Experts of a small language model: 13 layers, 32 experts in each of 13 layers.
Below are experts of layer 5 (counted from 0) of a mixture-of-experts language model. Rows are named router (the router's row for the expert) and show model dimensions 0-159. Each number is 500 + 40 x the weight over its row's rms, rounded and kept within 0 to 999. Numbers have three digits each.
After each expert's rows: "mostly gets" lists some tokens that are sent to it at least half of the time. This comes from a sample of Wikipedia text that the model never trained on.

# expert 21
router:492454546471455573477539522501468493503583483452463500536514475462493474515486464458556593490486456433511523483449488489448487465513531551558571512569479481446486494481504515457446492461481480558489525486552522422548503517493575503483518428408543426528515512460556502473568435447474519551575549495514561464539520481552538473466444490465453460540556546570507505516505540552473522540506476505597537542546494465410521473489502493546564467510544445572503512490475438485472480517458508
mostly gets: "ur", " season", " game", "son", "ate", "mp"

# expert 25
router:505412461504503601533523538481531494504539470491501544477469480448416539491444453547464465463485528522549453560529486584449454460486552504519527475543475514434547500466480490449448504512426537534593429526520481482474550478454494497509503466473545521458511482552521535488445479509555533507573508473480541449508556483486502587391520487483518517483479542445471487416449516517500500529505530503465536483541508553529510529590527521509504535523558507412508584539528497496470468458426427
mostly gets: " to", " as", " on", " after", " into", " during"

# expert 13
router:545521459506448502473474496550543568491477549584442512553525440511554525577533483494465535488459489526523545554465485452580558473524466512511457515406532506530495493529477443546504475465498532517484542528502506523499464481566440535528451512511433522534464510506427460527530440474507469459418390552441539602508539474521534452566519484509564448538490497495543486530542515412485486419493514514532479564495527486435439463464461512430494513546425526514494436498521482494489468471514510
mostly gets: "  ", "°", "″", "ton", " de", " located"

# expert 14
router:603535483500429485518490515429447458476504528463416597492467535446467559482502522562507434468551514503505515559481524528602488530450460493435495543529537529420576462517504447508475462402474497555524542508465487517519498567481547445565412420517505520458487467460505531476485534486462496527525507514466527495604525532486502492471551520490518420502477490517494486452503506471498475479470507468544581503574512527530501448449493512419452479470524476493538480435470559500446508519521494
mostly gets: "  ", "–", "{", "/", " $", "%"

# expert 31
router:496511491479554529538489503505444420529434530565529551446494437451454549461559518528430507491560533491482575518508452477464479513523544529500489518448475489452547529516493495437510496600464465548555443569492524473523581516487455449520475444464484518434476558499492436554489524548574502397532517511498512423454555501489482527480497426474477557546535533438454484490470532528474549517500526562434526524465502460500547510535521522458471489560488513478509526558569501504544530463509400
mostly gets: " as", " been", " to", " into", " through", " during"

# expert 15
router:429437505417509519472442560434538466465508590453546461509538456540515456521479481506497540532489515460481524475452450483512427488545597530518507488515499446607428464410457478559476574479473583409548505489531550466522497524514507564478448542470533527529535476532465514477526525549471463479515467567548522480525455497537488551540445495541545517512488536534498463465448525519554444533483501435483519542512458487466484465510551519550535515509503457522524534482469482441531528552476593
mostly gets: "ton", "us", "x", "an", " John", "en"

# expert 26
router:446455514434476462450499515509559529557512541448498508510517465529528517462466506508500402538425567503413538507485518477484469536472555488470522518487526465542482545509511463594503544527462540498579547520495435449544479494469511555462388457516495513551575519533517522431517521486542511558490507537508542500581512466518531483550540517503479486476484442526561470442505500496538402419480476481560557509552488455478501409466517508521505434474517438534486471385492484456463507496487530
mostly gets: " t", " No", " Le", " La", " l", " Se"

# expert 0
router:475421444431468446503522535476519509418514536474515500492488473510490509393489453527531386486518557546528534584484483435554486520552559587480537486533533473492484472495473416543559549468478575475533482576525536527522491493528535543516473597500466504457527504551499499453534548567516510425525501460534484530566469542494463508479487506459484523462446461473466436485499477523495459503506540487519502484564410522512555474479496581525543466550546492513466567435519527467452509458523523
mostly gets: " \"", "\n ", " would", " was", " under", " will"

# expert 11
router:489540483474419476454453438478511594497509538489503527561560501555570434493542496471513526519548492482437482419501492562548476481501517480521513497510543484518503436537441542477419518449417468545513605520457469479502448543465454539474453563508513572590525441526468530435521532465478511479447470540500489465501468536496475447542517477465511474548544470457512527557510554487513444503510495453565503550556543492492511512425500473503492516459491500497409388502528476520510438503538550
mostly gets: "°", "″", " Ti", "ph", " fa", " la"

# expert 7
router:533455477478518556534485516514429470493545471489536525503431506453414499467475472527508428406452524491510441551502573501460513526551469508441497513473481504477513502467497503488606540478534503420475465503514501562418524473464541439592520503513444526477509487482525474521472500529494494542554608413465464473492499512433441493426524508486475509443517458553488469474482477496506489587512594418499483462503502521536560507516492535564592491487560486541471499478457506567431520509476506
mostly gets: " \"", "\n ", " was", " for", " would", " will"

# expert 30
router:403437510429500477459489539499553507506564559440480528502537493507477428483469477528444488563405529468446524467468483514494438501625618502474473491528523457545501480476460489548523530526521559468521576498539554481548493509483521564477454495467492500503564440533482495398509576578497489543459470525504525487560484476515508535503483531521503569466488452544557443465471499523494422473512497493560532559531468485456507499474561471554496481473490481518531483442442490470463517441468531
mostly gets: " t", " No", " Le", " La", " R", " s"

# expert 29
router:520509440567510529539494484500458419508418433579533540440440558437434569506516531524468470456541512505559448564489507540477488568487466488482489475528540525498571524477540556438513523479483442460526394545491477504520572496461508468478508476487501567427440492461513472497409481536465546483562560498507478451453511520439508520411488478517543518513464538443442505498463488548481573472440490550468541519485494510536457470526475522473460545514567518482571491532503562545497485503488455
mostly gets: " in", ",", " as", " into", " during", " to"

# expert 2
router:544460534489486511506498501437421577497603475458475512524529551510497468469414543511484472452432429542523458512549536488600462492534520484509501475562481460442538490527531504545527466428464515446437488437549460555470453524476578503424481468460427491481513551463533537498539526474588498536507552455594536443494463468490466519496525560467491501503513434524482501530449522457476487558516485509493471429562541560421546529474510484500531517502526454481494571492465509547502466455478513
mostly gets: " \"", "wa", " would", " Go", " under", " will"

# expert 22
router:493543469478429378498486522484492456438463547472470605491383478453511528464545549515560414557495522512533509560497548466534467540495510559507492528557535515455548431553500441507504452486476473547523486464502526469564494518577538504464441461508510530451482542443497497468539607520543540526519460529538476543571555502454528465530491533526553494479496533502451493512444555496494426456409533525516550526499472517467541455519483547544488480544482498512478490498445531457450503487472491
mostly gets: "19", "%", " 6", "18", "00", " 5"

# expert 10
router:443455469483482545490495516460540461515522472423437556537527519475448446441458468499476445519498478443411502498512481520498469425497554503542513542527545447529522544504517477569479594449531568512459533504501578478505491503435509511546502559515508569525549397584513537473545540534496489551543488513528525459470497505538511517446486476496494495517512432483574469517546537502487435471538479406513571512507465562547538520441535497541492464447536432464383466481539497498545503511495532
mostly gets: "{", " $", " res", "L", " inter", "\\"

# expert 12
router:463416540388518463494463555498611564528544523456446476495522475477480466465424479530462440497435488507514519519472504523542481487571632475494522501531543491514477507491473443561537558474482532509564525482493529520589502462509559553488450549517460493542578411540502505465520546564512512538534473477517527485560546498506464515501547525535450570485520427554536449493500480468511475520510506483545555511573509476432516495479529449502518449508536479475453501446443498455443488480516508
mostly gets: " de", " $", " res", "\\", " g", " inter"

# expert 19
router:527439479427473549527495551449561502466533534482506509509528460481401553491466440521458460502425495478492519558428492531545455463563604457502490540527536490542504501467477463538514561553516537518596560471520472575558539537479535477554449535395460477467541413546514492406475487582449494494489446479475558454540488496537426520499496490504559507465467499532560458476477517522512513518515494463526491539524468510458484475501517423541466481537548509502526538428488499466478445503516486
mostly gets: "ur", "able", "ap", "day", " own", " school"

# expert 4
router:427460452517518480498511541498552491500535526453531530503476481515482460493428505503524495497495543516462510473451566502560505513495487491440494509516535461547524503433403491502533568454587516493506501493540452538465441502461468536523403560481524546608551427551468554385500512521450464529456534505473493492565463563492533487447530548499525449482487430501570499541424491447549432456472509497482532504527505432512535476543451475598563441519516503478523531444495501478457511506515553
mostly gets: "na", "di", "\n ", " Al", "po", "em"

# expert 8
router:527463447455470506506500537527475484429513540523484539490449472453421497524458436566402522447475483448548528497488474480447457480492522502485483531454473473495384530471454455550496476532483570518520520536531564472495558588536514489535510506471550525458493501567434478445557550522509536490488452515543518491517542491556506505531497467539542508461427535501506485465446565555512506489504548535519532550461405547421397505484487456399528532599518506516539489535470472529541499490495496
mostly gets: "in", "ton", "us", "x", "n", "an"

# expert 18
router:506518504471551432540548507547470388447404463463534495436456487513515530450515513452516537551521515563591582472518520457471552530544489558587493468537427546441553501508482457468548474544497465492507451527502550480530458461493492505479541459471454456456458524483529490509477520554578443481530532458464553496535570479455520494481462509512478566517462494491391492514540456510468535536475480573498496514517486538487542487573504518544484499508455500526439564390483521507477556498522503
mostly gets: "ism", " album", " them", " world", ")", " States"

# expert 17
router:472550576471477452488452481497461421457493502475433503534507481487595502524557532550606460531544546477455517515498504453518499457418462523516497517508540522518536419524499489533454434446530543530466527525517526456524457563558548525493451421574514509516499520477520536491475515529500516556493524543542464548542507511520500404473485525463529473503489537501400462522496510523506443474476463483527508545508487529505543503498462590480468509480515462542485399422512553424483407578529541
mostly gets: "19", "%", "18", "00", " 30", "7"

# expert 16
router:437421478435473470489460542426518448459565607429456558501518462514520491517483495537456512507458552436455511473459479534588467554525605498512505486482496421564499486477493446549488506433492555475494524543492573446549505581483483568480430503441515554491541456540466478412535469566542485497533557541540544492523557524481431521482558481449524489505476526519533458490464519525489483514511477486510516590522486523444569490475521534524508519501517481514469515420488496516453502506459517
mostly gets: " John", "ko", "18", "son", " University", " USA"

# expert 1
router:426463506372461478445485527537599489521490563449509542480522481543501495478442472537478461524427506446487556478440548513541427486506572491524521492501563441546510469497510474601478527539504521507556573509501492505569488484491485523430435527472463516526571458502474529430530509557525515465479481529543504489552475473512498518576519544544540486492477485526509467507394501531544438480484482515570548554542431489429537453514542456563484468509489489492535462429495510474464527482483555
mostly gets: "ha", "hi", "lo", " Al", "li", "za"

# expert 24
router:477540473540507415438518455515581554571518508504470454544548414598506487454508490474512499489454582496415533432472530518426518532472500438477452501416481496554501530458520488567441524575502566538529564472522484486465465484500423547495475511548535476557481545484549511438473460498497478447448437576494523501554477544494501485601510551561525453502512488440527516500515492492519515436512541497482484487430502427526427489446546484461488540483492509522472484462510539492467490474485478
mostly gets: " t", " No", " Le", " La", " R", " s"

# expert 27
router:545456525505476573538421502442522495530521444579385522514481516468465502487469539501496541477455458396514521543444489492444478502431572505548510459484472467591492524544539461519454506523486509531530530496450515491482552552521449436492548485511442537530536522497462501515475494508507481571502525505520520444491505461530502483523523388603521534528450468481478454473578516473495526459448526503488479503504506581457526477515448511489442587488570446528485545556439568518504448535479456
mostly gets: ",", " after", " when", " but", " where", " during"

# expert 3
router:474470527393440427472499526494592485478513558421517486460531460529474452512431477564501550519439515455461577527422502485542465487507613540524533552524529467574477500469441424548453541514427531495588572496488515478547539562506515529466435498436523488519545471525461471445514510543509508496467526482471560423569516529519528542509479502531539485508430505528524483470461500499543448471481466519560524561525502499469486429508533516558512499465516488470552517450452471502475490485472521
mostly gets: "si", "na", "la", "di", "ha", "lo"

# expert 5
router:499458580431392489487519563513503517446531547461512519560510474481470503511450538502491544539443475442477565477494481555505497477487564564492510568574449483552483470515513490564484500537472480515533578490513453440517465550451514525466479461522509455635545480515521502437568501486523480560538468538576529458539535471568530497578498489491514488522502413542561482513483517536569439489503420514511518555500515519456468498460543441511491473489515470481462420465469419490464520489482492
mostly gets: "k", "si", "na", "la", "di", "ha"

# expert 9
router:508520495560479577451463483437477558516510497507531462532554470470571465520538538446471539500500511504458440470529509449514496456497516453528512564436519496484474511545484523486476504453517501540436517455456545489474469512519415536503511565510524548491483392541479527523580525429473497542516432533512459526444510477504471533565478524486513535523567511453545534546560567528526519464546518405468525520524590500535485554401466491531459542392472473456447466538492462518519527553537566
mostly gets: "{", " $", " al", "L", " pro", " ne"

# expert 6
router:584544490528597477506434510476461503453531455470501468529558546496497443542461542485550462527521496489496454552494517531556516535444451470446530467531516473463502497538479521469551471485561513451401485416554483510395480484505623529464514497451462531538512482436494569523541450517485525589502621470518464466528451504538468449442575550482455516495486431529410514514522466435513485483501493463529477461497507492513545537549454521542556507538526510482515483479509485500519504527506523
mostly gets: "cc", "\n ", "si", " announced", " Mi", "\n"

# expert 28
router:498472533572521465520517494529574562480522540508532430521494519528506551489499509456500493477523483491510466514524510515420539537456486465453501499431534441552475489433535534516493523548509468482545446454517480517439512426474452526482492506526483425558506619478485508518451426557479471448454439594514511515499518527494509523530505499509523483451495556437547519437549500440474520454493514527422388446480493445543419524542516503443473561512509498580584583538534511477500535460472484
mostly gets: " been", " while", ",", " st", " including", "the"

# expert 23
router:530508509461469492554557504477475467473546456508464531387461570492508535490478486551488510549502498569533484478488518516442438498528448546538483481614488508414509479512491450486476485436479525458555517547404490484475527478569573479565583427457503527431503420528454482514524484495507503463523545431473536444456481478498490447445445433520474457515476508512398468452547488577540511544546510513513511538546493526516469490564529519573547498460548486477526560507462509547487503501480500
mostly gets: " their", " them", " series", " years", "ance", " own"

# expert 20
router:469470586474475471490547531501471523514516538465508412494500508590545471514538421509574545560472436567506496390519467476464552412501461520543526484527422485492479511532488487519474468470446535500439482554537514463522448512529531497514539471537465350541574476504506515468539509507499434456508517489511522583505514510519465457547414506468510434529471523498503518468497514521508517515507441550530475432513456550520482507485428518427566513497466490512487541472447490428515460550461518
mostly gets: "'", "%", "able", " USA", " Cup", " album"